Below are experts of layer 4 (counted from 0) of a mixture-of-experts language model. Rows are named router (the router's row for the expert), gate (a neuron's input weights, with its number), up (a neuron's input weights, with its number) and show model dimensions 192-287. Each number is 500 + 40 x the weight over its row's rms, rounded and kept within 0 to 999. Numbers have three digits each.
Before each expert's rows: a language model's description of what the expert responds to; "comes after" lists some tokens at least twice as common just before its tokens as in all text. This comes from a sample of Wikipedia text that the model never trained on. Tokens count by the router's weight.

# expert 11
Opening quotation marks. Opening quote marks after said, writing, or a colon, plus clause starters like that, who and what in reported speech.
comes after: ",", ":", ".", " that", ").", " \""
router:481505467506458475469589499530460481463544486559581436532545555542501517451520417563530461460539452463549482516478414520492594482508589455606497416545512466510432446466556536542527505550402563519561494514572477561494467516546521501457613486579487498550507489418514458551499559499519539564
gate1:533507480543476583469520497517600422465534473508452558475428477444504526508462534502540527526420555483499498537534513477556501512505526500537557484568500490451472522501508403548531431511467504510510554485531471550513440483517545498517506538485580611499484459502519519471535556548553537503
up1:510508507529553456478512440570423558548444513467545438494506547565533463467529476467515519454515486453510535460490504557537521469557539483449516510427505565487486479553487607509408506511512527493524503524530462484509569501469462477561453541508518437535525461515527540531395549494498486549
gate2:467599533517493475438495454551493400500474463512520593480504463450486452585476520527474583443497533505487533559479499496548501467450518545483526481543489500508546562399441523478441490496482453455492524487497486440495467545546478576495488565480522507469441485496516513532514482508478525469
up2:487523502456482446531598494514548549504550488540527434526489529502515510486557459491552497526401483511529505493460428452476548518496469445519501526525475501549498450513463499532497590523520499452508475500496493477477455503496538481533526477549569477506575502555461463475482456489480474502
gate3:484550489479613541421378515517457426430470529511466569540542525480429480502544452463433566529506542489459436502526563545577436495551467561516466516609494530477491507505508487469470472424481514457485504531576438505509484430465535508565521466561478504554477508453515520492507496529507527562
up3:430464523538437473550558521482543507462497538483490476555461474521529491540500525552492499453506458611591481503486438509527544531515546478499442536520530570521503453524537525516515505479524570418492538521484423483489454522490470483450492504487449432585509467520583493506473459488488446527
gate4:465511468554497447527484492511451445543501478457468405509502570480479449507455513491435508466547576482512513426539538427496439537525560521485507542413505493499469546524592488510518591468548566543471526501456502523471586501495494477474542475465489456465453495463473472539456473438442523435
up4:489476506452535564500525523442481503488500514564482512458429544543477512507455459564555446474464491520510454499465471562530550453464571451504530533558568513462545503546465471511508523489553524436499419485441472527473509445515459523491507526499463469510450527443464415485583552488502480550
gate5:444484548466564521454465543459463498517544514489488515507438482442476516470520459497524502525500490484497543433505497396557476550486550459471467503431493503443483572481469464516568481497500556536560493446483499556448434448528495497499463495538506467603570541436451419545400543537496523486
up5:494529514492510491494494520494431496436463481476502527532501476519508499557535495508527553473497506488442458463479489527416550451492436468516472486492457391574461462524466512517420446506489582518553500510454571475401463497507608499491544580483580544511508529515515550538558469472546528518
gate6:483460457454540501521536505515451499501559464519475514496532541481471504536502520554520503529529460614467524452514449476444565500491524537492491521438515451426472499418471421533527507462508549494511476458538556561430438526457529499523457471449531472482496467450504522502487510482482565493
up6:449476527475562497522477541521486433485464450484527501552441491468526529487496514552407449460472487548455513512492491466489450587524483439543514483409581529490447503513507428508432550469467540507495510452511551486461478420523520468488425449456449365461517516435471529466509537486555533479
gate7:513538485565454419570558537526547490481466495524481515528513485472439461503501551495427513474548511505474453475553469478411522492554596543507459506485521496457490480472454523495485512463492431525465489521512494517506495458435493520476477554571475493555561538553512487553549431525508453519
up7:504430484592468480499524496581450483528517541531430478475573431458460455521517535541567504511524469509471442490565533480457539491537525521500482501473499572457516529485498530491550517487607490517439484544549485517553552539447510544488480422526475472536582501596507533543523477575504482556
gate8:513407538477514543492535554533495509468521533510440441462466480468467465507501477475407448522437619499449461469473549447530458576464503508500551475518462555473494520628490463497533512510488470435503568493525509548456425509515504568443451469493519469487502443529511419456583555565531480515
up8:476528541539471452566513567475444515443518516447455554539472452483430489540528412521502490523519547413494528508497520497472436441458538496525494561508506510569491484449530540503400418505500477503561486523474526453531461491534495544498539574521465587479499504483530558503367512480478529446
gate9:602530483472538490547486607463494458491505491418532488512529504522464488468501441444500424515538492496458524447455557597497517464556471547430530559517521581419489491475533451490476428484459513517464509473535579538520521492480562501508452511468501521492493576506446524438473532484488532489
up9:481516507539507489491470514485434483525461539412414534501605502559528502522567458489500480481483493506460551516479532563492499538579525571452551528581525604506547534496487523495453487508510569469550467500487515534453575407486544544490458550474533520535395497466428547498536478499539493480
gate10:489554500466510505502468546543496491481509468469474515534485515493433550491417478556503496524509489440471514521467529516491451521501543509515485481481504534569501507486533553572508519459455512427525485506503599545533511560482550548491411588486456544621491549508478500515532534496536434527
up10:546496509482465460525575533578418475542507494521491472562573433468516478402592444468505555496549491532477530544537497474454473456528438478527474547499516464504504475521467554503482486525499498558506490618514526503449462504456560553521419442509498483564494470573490509494531480533509466504
gate11:462547471451508523587522516501496487455535496520526559534430497491463479503466605539487527527461456472500503478519480548527459517448499427519456507446482492530508427423500492476476488492484457516516528440472510547498488491493522520529478574526497510477448581487494451514437463430537512523
up11:527426555570545496453525482490424516523506492479498471464549509515512487452431512514483497495517514502555526513557545468485511478473513528524496509543449487486526476512485450576540437502526501504524567508522463470512503578502491484453469413521540475502546470510512520483488541559528543399
gate12:485531502559481479493452524540572586456531521506493511487512507391485522503530492479484483543559579524481507500473503534453568448380524476514446528477481517526459474444600488520497452489520480461537499568491469508481482525585501461558477500491480500464497519481466489450562567506471534422
up12:495539469478539519491483426429520474531551530460501575433423563571482470478514543535518488487486468481494496431597529459553477456530570515540506515484446515529556492473516566485425555564554422479524533399534497514504499529475519474509527540531488441497490493518489506495505455502485480539
gate13:535447501445590497481534489463508515569547525528466480521389416461511514520488481498537441512455514486491477543521443547536494498472491498489572518450573480437476531513532449480514566540471543582454567495519460558356487458465543490576530524514521502503533503535537490436512497578497477561
up13:449519563464471453506481590514501467539504498509538529487498511472490491516480471534467552459509411508518512503514502464533514507532514473516536498523541567464474509475508492500496505567467504588506565485510505507510473484483480536521518423489455462501510526443500487568440455535522511613
gate14:497529466503497548504419419437475468545507452508503507498565448491494544488554489566541454494449588513445447438444560459497498448481445514530464455459550460459498547512489505471480556476503465559494480497548485515523514462532486499586480525479513531506530538493564506452515451518516497437
up14:534463511458481588483576505434469470451506582476487518477438500407555498428478521471469488488472477501501541559540516491464476490506520481594484501534513383541500464570415498478532409491474483499506484442526531504427448486486512514534466525472512555484528516568506476480536522563533495588
gate15:490573463502497514568459535511480510507483485551500490446475536455475507545461494439507468573523492551400492511495505480510529466501532462492478486524483590469512450500491535523482508504501519537512471468561471507522520494533496570582475502477536493511477487506466520494521534547495493562
up15:508507428459452519526558478561465555537558571541462452509457482559474564484522507492511535556520528544511484485558453451559454515564519452518456482577498522581469457465488503559525475469483507458530545482522594484494455433445439532560460468546440495480544451527499421475503553511471458548
gate16:566471512469499508519484486487503477498502536506487440519389499470464460462528512434517560484525498531488526471494471483394472474508497592510550531426526512477438501599463555415407532495478540477496487503482495491456534574519506554506424491432498544510538507495503577499537466560484539501
up16:502536450553541462459504477557488466537475527511524480447677488554565473520497398618465536511547463486470424563533543453506492464475431553475501471532467481536518516493541487483505453507467522486459489532449493537458475511464562434474519535535461532528536505480495499502533457549501477537
gate17:431444519556509557483498551540453571553602467484472451424493441483487526491566528499556523484466572533485492481478540514480558441435549515478441559495479476470488483492516497472520533617467484528465588535536526541537470472477500587476493479508578522485521542477497454517469498519502525450
up17:504476516526538463444501459463508489460453438548532523550488529475554509491507505462408487497471534491481485573537589543500433522540546438514516427484480539507430454499528490511500506544500502508441517532464441572527475481494392582488498424567423455464530441486477465432515496508448510411
gate18:471530509405468520552481542547543469525594519527579503413397463479454517498460504501419469545483520517512493511446485463489544550490447424468535533455377547445488443499538493463479469496416474498468488491512479518457466509470525561523526579523471509439487541570493525465497465487502528554
up18:479467476481477541511563442431447496516450496587521506528474499564566509529494488480497499475491584473557494520451432534462517535493519413473562455544435483550567506505482476501530431454509460576557503496498572510432517535523536496542423523493484522488493595562495487539500506514481512504
gate19:513503531584435414499510570536483466411470475515397476541539458473489551541536474512473500589541546539522554523492534447444488521506517532498452513503486547466492559565480524514490541578498537482528537494540449527507442489454490573437528430488560449491505535499482484563452476485474427498
up19:576486509516532486490544447507520529492468474499527516491531559494512524430487497574470488410454587463545418441462506525537519457560557529549515462451474495514548497459473493449433487423453487505509457426465494487552509562499482530510472572534452475476453493565578411458515455479468565513
gate20:504527482509496474532492444551476508492581514429594506446466510488475485488509514566485509506530526500513531460510503442498447478483539443507530536486488527487501409484457477509412576437482504581462506511479568443466480536472446486495442460484523555528527526466440541455414512507495531514
up20:589507455469475509495493410456451535456531503530474391630484513530545503520523482470527555498522491525566529522396530440497481404533481489485533454458547478478458524507493509549511543530488589463471542594514528475498545505466514485542494435506467551518523514540520475499508572523529464482
gate21:465517500420535524480540476532476520423467504533559493500470556429504506469542468480474466473538490468499488503504448558468529576532501471527526522441511514537447489437511505477560484533436420485546487485532506531475481493488506515515462491434458448493550611441548439489530500548506476490
up21:463522487450536448535509468559465549482539577544593459481485522486459518436473494517522516478459458477565452481465461515497491415516574434569498510499531498508546455457455526524445506514493457463572515430516541510459410526518534427551568487532480506456468512502483433487387433479489510529
gate22:509558581535509541541485485521549534469443466487584526498515517399466503512504585519435627533497498546493498526526496493409507462522501514601518500513529419512530556458537433477484515455502475451491515537453415537533571518544445622448471475516504463519532521539565456462524434428475476490
up22:498542547511517541472483487541435529512367465444568542512567490536527491421563511489458459474537589555526439521516479533461544526573461488505530454480496458506554472414465464450536489468520597475554454525574490476534547499479534519454496546553446515501579593464513506514538486505491567486
gate23:539506530564518516550417437540480554578493479524541455467415438489462514507464524580493487505536518468434566395518527481480468491485492510456588504471452451557485454422503507448381459478478457497477471446532465517523474529532541552499518548450511485537491511473563534509576500603571529511
up23:507538482557521522547472501485493532493569467487498496493508464529489452564516546518504528487526532516480477553434493506563552463460470427544548510541463571519448547491462485475496503445526509469499493480421472447528488538533536564447446564554441483501535475495491521483524475468505579581

# expert 5
Section headers, mid-word pieces. Opening == of section headings after a line break, the piece ult in adult or consult, and largest, similar, best, year.
comes after: "-", "\n", "'", " most", "s", " is"
router:519487436566400449559525464554480488569484502523459521462488492439501546520532526556438540469514443467525518561478550532578464478512493560501464461489543434558473485512512454473442475493509542502550579494473481521553482470489488428443490450539512521534470465523489465511538525471510438609
gate1:511488501499523510448513532510536494507432480552568590514561498493500518498517466466511556483496469530493567520502590532490512527513510480513450506538517433506494547538536542463549603499596532574483443509530479516464507473452572475481402483497432523416432514496544466507436491584539513474
up1:483501507556451431498486537501510502449511557465469497487562498487494479427518510522490481467457540456519469470461614514575487460530470518442483547520438511447520528467605428459541521499517464492504439513415488450521540461466507532510472468541501487452498489537553504546582526534526486488
gate2:519519526533484475578471363474491517582515509507483426489476497567516444479471513492492513554596433450508480506514502459526548477563580543484486484427471543460494478411553531495523447499515496542508514495495498515471450451484507551532567552533503482559595427496455554514442513553548496475
up2:498512557560470511495446499429481498462521473514525475535525505517505495472500435482478499432506574470483558526507487459463523546505485548505475482472534466495480539511568546503447475517469514562442464505495533543479556494491530545499531463462462474455530555543492547485493471508539488468
gate3:586473542528473502527458514512580447568462520479473489497505576430526464490499493460521454523497478558514503515538491566497508489564542547472552468453482495564487521463470495529543543456525503500609554479486443495488547475523489531505509529502512538457512475475446551496509506531517436533
up3:469415502511516517437502517485463518541478504520521556452559440590549474510465509524493493451504483525457433460466457481470530538555549433500503516502464494510521533498513539510524537433536428511517512535517463545489437518527488498406532531492494462516524535565389540487513585479461519511
gate4:575486524444508556546481471478475507506448567498506508507512524499484514479497500456503457513478536515496538556528501508540521486582543471556442530494520515547524468504528505536483485463527563442530465510455530489428495496510430541568545516489478533444488498479551524479511409540521485467
up4:440522499467432498479528461553503479470444447569545507501541511488506524485447544506452493520519534487505443520450506494494513511551412492563582521513485511531509558509495463508458438547517472501488544455493489502505491478448496460502475561570594536539445511445520433474508564526472555534
gate5:475451527533437477522493587487501593414434594464502512523497526454465443498498508504532494549486501553502561496521484480454517495463472516551472485470519464514522469486473503473473513506500546494457500507514509513539476499479443547437466483562503494488420466483446497498463490569526520440
up5:513463494427549489442487532448449530502436447443507473496484546515550548519546465498486580477438528512497475469512470483447478513370506466429516512499505466500490446498502417481466506451468437471410560495509479514495433448540519542547530508532422414502499460514480561469435526540569494460
gate6:469473431503599515485435598545510471499440528523450524459426513449506520473471514470452467444556554543539565553473492473458470483557538494522458519510532475537464534425498468546570567477587567474518437543513454501502500473493459518467547447538541504466523489424456446515510496473524528510
up6:557548489566550489557473515552477425479430604507528503525500517545555546491490541483492485485574461577468514497484510527489512482494527489461541467464547507441541499457546434511546458490508480520494496529479512426437607545480487415443540527594566471581471486407455592522528440506473518461
gate7:537583614587491454518605522510531532509552433475511468570540555487476486469470435469481476552570530521528496540558446500467537504552541408483507468455514554468445526583541517427495517472448499478505531447491498535490510440459584520523531548441524479500508543548559475466497489484556435454
up7:484544480470434464532501523580475473489470485514407426495545492567460516519469479538575430546543551486479486543501456449566533495545444509509453433446531489512438427493483484505554479531449472446521607469568532445565442418466487487547480614544533518449490520586547516487554539500389457423
gate8:512546539514512501497569449544457468501482391528538438524444461506444508429477448459511511519493527611545505533449570485506526479564553472478520523469509474468467497530550494460482441479539497446520522493530456507456505549472526495517569460508463493469492546494529525508486467541530501422
up8:442531486492486539527502527509412559403530477507446551495519466543493425485462474455614457446468544511483540449502513493462489441466541462481449467487453569585527452513509564469534549447494516469493460488502439520464583566471456496517535481480478497522486482532535493510571501432510490433
gate9:522525465485591477621582473539584496497522473523509593514540478545542532529527458510581587543488499483432550506512480471450463508515520495498497479470510484474524420453437516511551497439506443523540482485541497509470500513528515509491480478492479503615533547438501456465470475485498500500
up9:503431461484508607481507580484465478507497465460509491528509514459508515511516501568434542492446492452529519506444560500476492481531435506507496450534483499507476456468459444505458517544548456455431478607562480520539473535498575462478509516535483517501453533473484528410450542463501489469
gate10:478515471575506507464486460468493492573517446563491544500512481436454535535437447429443404554515479531457527488522582486486503493514544520478487514503523539499514472497503517547521554397513518439581561484544477523519561497459454467527461511500566516550577547551506466513482439466469503407
up10:508541438553526509479525493551488556485602515508486489549566519460519530514454552475491462480483499509531467515530508550544477539559502570488524494505504561469507577524495487540531591479545527543515561536468523501489471549499574511462477525542463507462528479423488544488550563461468443543
gate11:505536453548476513455548554486489562502509505539503453489455468546537498442398519535504502527557561521585530477491484433553475399563484523506431516465519463515459546472502479493535515541503521531496593493529457498493493552439557523553450464529500516491564476576447514547427470541493515472
up11:504553524461524519481617513483581482498567422531498487475502549473483451433524415484526482494541451387480465495538539450532548492497520448480500472530541468457524543499571555506520464495568479528496443535443545495487559428465534466565482514551438548433534538522515500535524457551472517452
gate12:587496452569528536487461495574478503576497531467514502534511543471499534497459514495538495527553451481467424582534573532488502527536471572531493509495516439476505517548550510525498462513520430522508528481568538499494566485509615470504516472571476429535507540505496528489492507512507427427
up12:456435467476432587482456494497436501469538574479500523493543476482573529504489478540549527553486522418521494560497561534448543484500491476522425483482554541479524539469484506464479483420462474468551481538510563538487484511502550525461433527535499495491525531525486541493519529519478502515
gate13:482542538484571491488495520554505497483494479542488466499471460499562539431471504437515505459525495479508520581478488507390509481506550481484496492433510518441521583490428498543517629468528545508551453571460474564529500494532509511559514493464535505398507485507416471478496510562448446487
up13:553451494548452517463565499468520511484554477457450530518512522494490479511526461540575498422553518410455558450511519525485455452501405538528442524467508555494491538486572557437495530473510515453481539495438485469477476520552481515492528491489387467538550528461547486525514498560462480472
gate14:506496483539571507468501565554547468502424453445527403498525494504437511431480538479489533511591465551509476486542550445538467522479574533516543508522429520486515508427482504574515535499525514513481480429506440520506494516498503543519468506474489510520503491435540530465489458476634547491
up14:531497508504398561535542533542482578529560528545510447504482496493529485509509480424529565466496453540561520487508478490468546552453460482537570478556486494470497476546450511454453523490512512410550497525484559521470480521474483532480493447460575410449474551510505507462539418464492412468
gate15:515555517422535562495534447555515525518530597534481506519530429544554550453476524540483532469553594491505581511509494513389524507468561573487489467502495557494467474559533473532483492430512453478456491530498437552415482548517523487524491427521517527467523540510414470537511522492429550539
up15:433551455470484439556508548486467507458539516547451554508494461534490466478527485552529489534465491521521570478478479527451467454481453426473490550516432503516505462542491520524465493586463508503585533528500531550535458552515512461560451471486427438522470491493466514559540533489549553508
gate16:503458474457530498549555464549502495462538547499580456441464418495483493433520468526434448506462519480536508553528486525446493502520608522477511493442477444506531473457438515560550488516470497423504560415514481537540515442447452492521502495469510464451455481535486562448571500495513520463
up16:522506526517555520447525556544504475498448534532547483466519523510516495502541529460475454457526514452505555555554516584551517547543532588451557431470502508431484539523441618583515556496569549575526477497475437554494488467501459445523504538477477585431528420486562502539487522480478516475
gate17:517535459577521505564519450406543464537452523526474502431491506480508525423485573538572552496480511515543564453532486508498485478559575552429534478482511492535507569453490475434557454488483532503512480465522553474503510517463472539461527485571515499573488464517447558464497560552508493505
up17:581423467499544477515467482514529418437444458519482484549411546513524521462515459467460422506520536505467516532543500423495550517465532571520562482498508572502491493494513513492539495556532453541545532525517466529498604453503472544536469506499466522482537545488443472586550474509519455493
gate18:485514507490555547435490505479527469528512448507508471504499467481510477443579461507589491496473461465507537503436489519534518493420427475455490465428525404498470508473478468507473494516566537464439483513529485492509469538481512522443501492470496516472575560453504509455517486460506518516
up18:505508518423516460469523501476510509478476568448500473510499583448550530442517501521424504488527523555571561484524465484477519499546493561496508466522512556480512498558504468505478424508541492430490565550477511571466463529494509542469530552474565431445555493466472518527507475574426502532
gate19:488457502500514465506522483466530482547573505489442497540483497490508447465582477424424447493491499516522534470542484488549451518478485501532483470464472520406606531527456525516464546510446467540432424516513456515475520499421521531448468537497527586503457509529449441478452495514547482566
up19:514496527527481501499540493540450458560501450560476490493484555453430410410497528432488495488489526537485541506512491528496444557426524538468523578569501425589525496577563563496531546495571502446493495452519503518502486470557525479474525487450478535419484499493486561490499548512460500450
gate20:458550431459510489456503504542485486489554483470454508487521482523443572463562505461475513470442475469451464498574518463485526580518485489477526489497490461462462512462559499486482513538472469512547475524557512544529510470588504510522483545451474533490500534477517502527541462567522481528
up20:505595459499435451478523543494518501498505542517494488518452522517440471513466457468501528498535463526406500471451454516444473575503468555555509495489544406466542537486493498493475541451485489487503525458453548498473501526529534504481553470498444483471522518481527452563407454456506520534
gate21:516575545533498538528481586416503497546465529536582472491498522475532475515469584466509544497555486468505533566494495473510458526543433444542491463470564472439508507409535551547483471474496579482480496493536436573476479482472465568494419554516486527504501515488581447525450476529566497477
up21:483558482507499492438469449592516478523536505488522519465404539462527444508482460473430494507503544461495487506519543496532543460510486475518499504473528564513495535460509563460527467517480504565410475483473544484511521573424539474476505441598559437513539529511503497511500475508485455510
gate22:461521456499560494494548449509516508528478552546530532517590480502585495457490560447515610478540497472599525552486525536448540441526564507469505446531517528420527493484519465473509599491458442540595495480525442532493547523497522462540548516493592552474488485447476501491483467492551543513
up22:464562519477546486513563453478556488535459523493550574551534426552525512447439411495488511472567440512428499583515516534495533518519461500438565483498555518489458525526414537415438501549494411410561492502479460570486538477509434508580477442468539481558429503512423549478549496449522494563
gate23:446471478525439550533419575440480430482574478520465514516473482475514515494426550604520495515558563448488485565507488524513498418557455544563441495527492506456446546511446471532533530527474437567491502536537522556524514473504475586462470503534386440502445516518465487504516477509444522462
up23:479496524416496519490391598478463478525507451466500524483503512506377424576462457491536439521445446533465471531492556448445507455449542482522478524518434487481516504503438454424529496455514572464495423528523464515476464525547485503556459488478528567469455509494483535568559497461495533493

# expert 7
Table pipes, clause openers. Pipes in football standings tables between D and L, mid-name word pieces like ust, ed, and clause-opening words such as but, If, Although.
comes after: ",", ".", " (", " D", " G", " Pld"
router:572489459532480431480457484499474445476473447594461562503527477521437523476495533579472585520525542493525555529487514553472521552559434541445445485500508482530564489515458455516590531536488573521531476481528468463546565489487526519489621481535420481487401514504628463476443411545549451443
gate1:528520412481480475546535456490495441478480539467532415451520524471501444475468488497495490513501450468563537497512504492545482471480485515500482415537445579438475423453522483472535535443469496479465471548511496532525500497469501505538535508416499524501462478450504583498458455546503503565
up1:436498565516466522467524482467464474423532462392513493488544437557542480559425490523608441487499469515571465449472419508537497481524459495487463494556546576508483538457477524519538432460502592463504480469505534537532491488462483563486477559591528433609456570510492472479519524532450498424
gate2:482497451481484542477444510537439577538518582463471511511545446519481447516549476558554446487491527495502528476379519546434514509417513500559502514519512487551584483560492404564550469554523511484479481521481485529482564525547519505503448483473457583506490496528467500545456475552462410512
up2:557492388506450453478549477489518467483497511485488510510479560443502522461472501441484465462489420562546494474494427480532465515444535547499573569499551573445481487509545576524520499475555417478508486568539478519511485542460557505488507488546563489570525515580437503506556565527492468570
gate3:524466479513566533513502455436486536483436461535423522445453496514520522446439540388482539495470518499431519482574408460541565478554549493540536492552481460435563468481468450440495507492555458480463556388516518563495459428562474481590495446493512521508406564463434524459424478545483501486
up3:522471432452523473429534522475417532514547568432577511569517529551519534538559425534539489481515508446499501465458498531507460528513511487506513452513545484514491508424596511551470501436484475506532456491545528560470534458469541514531553541511543529557478514508522395495530520450405498520
gate4:513530517472461507492483463439538461485469443546567526478419492527528533513492488566511521512500491464467486490488497519471537490542564520523455474483460502508487596395477437501509568460486588515491525539500552511460493479426502541459555500576423514475523522567511479474521415454499482560
up4:554475504528560516565442546516475527571491538436533470593502431451464505529471470582481506527473531508472512476465532495497544493525497560523416595526533509548547512528471527509487508535494483492455487479479524550522503571572488516409551512497531504477457477518438505494467529458555500469
gate5:490552523575565526526488521522521449534530491551514564454441548515492442482590511399455516577420552496501496476466460447583492538527537451531543538529462549507584542499496457538489505504447466554475531518514462494470467498494446473487497400493508582457554454473537466532440540521459520491
up5:514452534448544514451519481506537496554510478504474451510461476436469547491532538494429505488524512476485462425448523515483483485441501519529534493442514519526475505499521528490478517466555479519555438571454444475527504440481478486477485490545472562463494496459436538487532546558544552485
gate6:531512566512520503469449501547521484480568570508515482530473441475521481507501496466550444480477498557495489491560522504561501521564489514466561485455523483375438448470513534420485478476498529552444480432482516495554526507546485554480483520511493536496545536546554573556540510550473487498
up6:530420453528518505530498520509468373492506449445506523588499488473524380515502456501499479428451490550554481523480466518477505469516430544429482529540499495498509518493502496445480454567517423476471528499479507496481442534475531449448511443539551559533500552513484442451501496538526498406
gate7:435466506474529446493464527504512502480524537561432457480571460530501463478524475456491482487427484514524543460583484509520440434463515533496492445495433493475448514534509487542528525557513524472487480477530444548588513482569486553429516479438443575503523479520550474521476476473423494521
up7:463460430552548567508441461510537536475493549514487427465443535486494471527441478504455524423501517488514430507592522492486552558506480513499553511475497548569519508491513488550490520526468500531512488456516472497509491504481458580496578473468476508488531543509554488481596493374500451559
gate8:554514392551516502464536543479546493539463500528474429537611465468506454469548536505493527483531495553456523499480518534458455527468462521545516473492495482483523532486498502489497515551475435455484427554562458534464543500478419548486506478509491491461545544533515519538456541547559502470
up8:457551497557492488528440562444473469390457519436564506478554519475478437493507520492576508527532486489478509505488503513469527484517486552498580550474456569557554523509509518577468524513492499422529419539528580466513519525447471531446460485454469471475545501448496557549409468493498504526
gate9:492510463484421512546474559472524540544489520465546499526552453417453448495525554531528574458537533488482506429567518494437531514493601507448481424554417550533488515513497532469508547437537510402513454469527431531552516478508578459563482461511427520525499513535469554544472568511479518536
up9:444458497476487512573510460560521420498422493541458520518428500603467556507450547506502410515570421472527464567486457441500448497537483507464508487463529502546442464560514377505474497443524436551497493496531473458534485469570470531543569583521514473471472439508517606461516516549461523515
gate10:535463545433607533486452475431509482517543510434482452519556519468444495414494503485452545458544452468486484519512491469499526499496508549488469490481522482440460509452532442458574520513477490513573531507468502450479525496494486457539431516499459506453521451540558471442470514541451541497
up10:417505502471419516475533560487459475479502500563527445512488499499456485500560526491531554456522469520556513452540524502553467473484495531554562484586531510529465476409537553585454530486468543450499496458530450500504500457582509518431503486483538474441449548474464370509411516518400481470
gate11:451489475518498457541431435470519501499452472465559444452542480440498521531472534472466473469470485436473527536457418535451468442516528595566508581487587544454571551483525415477485546532572464507552458446547494500485506450567497441494528494532561498426543492505521501514495504523561457504
up11:524491403492469559516516545550499536568427518476494456453453476509472527562489497485500577474480454571533485465462535514520565513525417475465520550507552527508472546483519516541473506455528538474529568556559521479547506532479457433524530512473493469519449470463495511463476446496459471487
gate12:497491581449542530512517549499485562500497528499446427461520509432530476509477540396516453560431507498488469509489530547512491457512498544532502482475504507480584435502516475520496478492513476455509497501508521552504494441535467534508479488493524514440532459420481479557504567488568532541
up12:513551485521491536512573458554401512486550534523410495475480502468574502527454484462454512482502557519505540545524545509486485436492539476526527426507447460431505495495489551503437457465446485470499539489544484535498521399465490478546525500418523521479515503418490516500523461508464457463
gate13:477496483551494575509514507398498449481482493446465562454457549513469458442477428552472521567550557515463474510456491464564497510560537503466521464553492511537485495495467467490494557448433580530480456457452494530500520491518470513513462421492463489547462538489456507633490434577551530502
up13:482452554472492533528515504535479551499535555483551499471556540472494564529463521460444398527482482524457499503456526518587533453430473465485502484497536514495445512562502514493485471478471505467536482529540536534489539567436501436471557509501483501440532429476510426408518505549518497486
gate14:453514502430535482491534438505534525468506543476471576530475446467439530520484484512468478484484425545472468544500466454492454472519528501492506543424523462512479485486494450533551482438502527530518557593593501509559496552397471475513487466515539535536470529531504507590475489540525517539
up14:498461515453485372510493537488491540504507495532507506507505550516508439505498533558510535514585522484525475542522532529547504582509509506495480500508512454546493479507464439540521502425536513460541492480469530509451401518467497494539440518523406499556553544469483528526499431535453525491
gate15:520517562425520515528526509459465535612490513490508529524468476444539486499512442514513498527561525492511472496542520484475514424529465427545467508475529434495564490475580478484453468561417509504520456539479503505462468461505439473486520499533495535486460521465503518482488476514487516518
up15:554494506474508512501551561454480489499487559533506487568462459495483554495515439574461510507411514510511464489417543423489543512576549486509434471582443453528502502492488498580437505456567491477500549465494459538442549479552467495511510382530503474498521548486427444542423467512455484438
gate16:482510452535527467553423510497481500459443434503501493526587494499452516483510462559466533508523495535456453505498488539503481498492497566500485486518507505510488467479504527499492491526456552491450503524552469491482558449499467570495460585465434460520520552512558410465436515461474536495
up16:491507496560513539595481484502549490571484509546529522515513512534518537522482436552482581506567524565469476490497552410495490505499529481521426506555536537459508512456473501454468531492500504522503511461533486514569382450491508598526452490557470503508458516517603421441492461565459452478
gate17:486457573481497601448509491449468539471517513476500429494512502472550385514520492471506536435551522486485470473488555569442514498475436484501521483458505541483480504403541488443465486556480509453461518482477526454521488493561522457557440528448504515483520489427539435533383493506504464588
up17:572569544542546434519564466417513555563536557454441493514462528547423429532425533527495481465536584477523428446432452454558508509520509496523479472474408577504463524492471484447442481504541532538511436464432468453432544525466526483515480531561567482437499486494525541484497508492475496474
gate18:521461534514465556500461480502482486495519535488534527556555529420440537485430507449445484492499515523469488511526534439532441442499522532543522506518515525470481508420479530519511500526578481513500478471494572495514510465579464484545517538459519503467482490465492412473448542480427474509
up18:445476465472488463462522473560507517516458414472506536522506483458517418500479487537486554471501533443506579513496459520479520498516483546543490555446472503496517484519497602498512552531509493514475421521491475569507490493492545441539480535554525483573459503495532513521496439502476571532
gate19:495510576501499493489509485498487500493437532484443540528503511537567518528530511529552504462525462481541496481483516502590434441568532529519530550530491524449532527473575551502509390563437505516483514518506443550513540523474507538517512501511548455541598479494507481479517581476479521513
up19:500472551503436452569439577478494534544538483455495526579517453507496481495538495495562407428504494489515556548519548510450469478505512594509590497527594488528552529475483454479520452532516489493403464484514512482516481459469529526417557514483492498474537493501562515496564570468525445476
gate20:519481482469459433597491562509527517550500583484488481546520496527509484577469477496454579461488469539492520477477526528424555527467510482557542529537511505443471507431523483532604516478446532451473496460488507482491435503408506539548448455512512539512459529492542560570470450558414489540
up20:513435529523529499478600429518502494506474463428482544537530518497514541495552459436483462462549512498551486541496488505507533603504491484522496515519502570564492488497433480431467410497490470494624585528435536508514553470542540521554458543519469521478539496489469507542497557530495555513
gate21:479464485516476521502466492547491536505484486529461554562510472509514554433467426517592441533440490409501513548499466488478468375477468486501407492454539534540535455492584499506528565563518554428484569510549474568459530445433441498503527494462483507504459541509467498433558462562544536468
up21:470438510508528532456532500463507458495469604515555503528510512519490507506481523545408434463531499402489474491517583576535502471499470550478432520431503522433529503484570560522501503560601502476481553501563549509568501503465516510477518500507463438488511491499486470584527494522478477473
gate22:486547519452513498544488551496574553542544423457546515553489491513523450497560504463399578494507503498416515502453485532502492474527497493496481524505406456530472530518526495511533494509478507499452514553502450563404510540476490524455463469533476498504521415526496426490563480517472505479
up22:510462548490489518530456490444483476448460554561506457476498463453511512498488502480512451433431516481546493477533543420485535487492540425517485499441501508532525491494518468554465481510424563383525520468465560515587475484557527462455539458465497443486523554500482466580550472479508481501
gate23:486491430525479495519482597488573515504526524523514411550508540499514508478460453527486523509499533532514446555504566491502483519533514435498451506550498376582454491469504472538524577538542452521514499506545541456474441517563461574497527471519423475526450500519473441507532419433571483479
up23:504515510490537484508486524430538483469501429455523527497556481436508626550466489555416507476511430474493442497443515475469547535459563503518567495478471550484503441497428508503533417515526525535491525530512487476533510480428490499524511439536584458507523503454509557471555564489429578515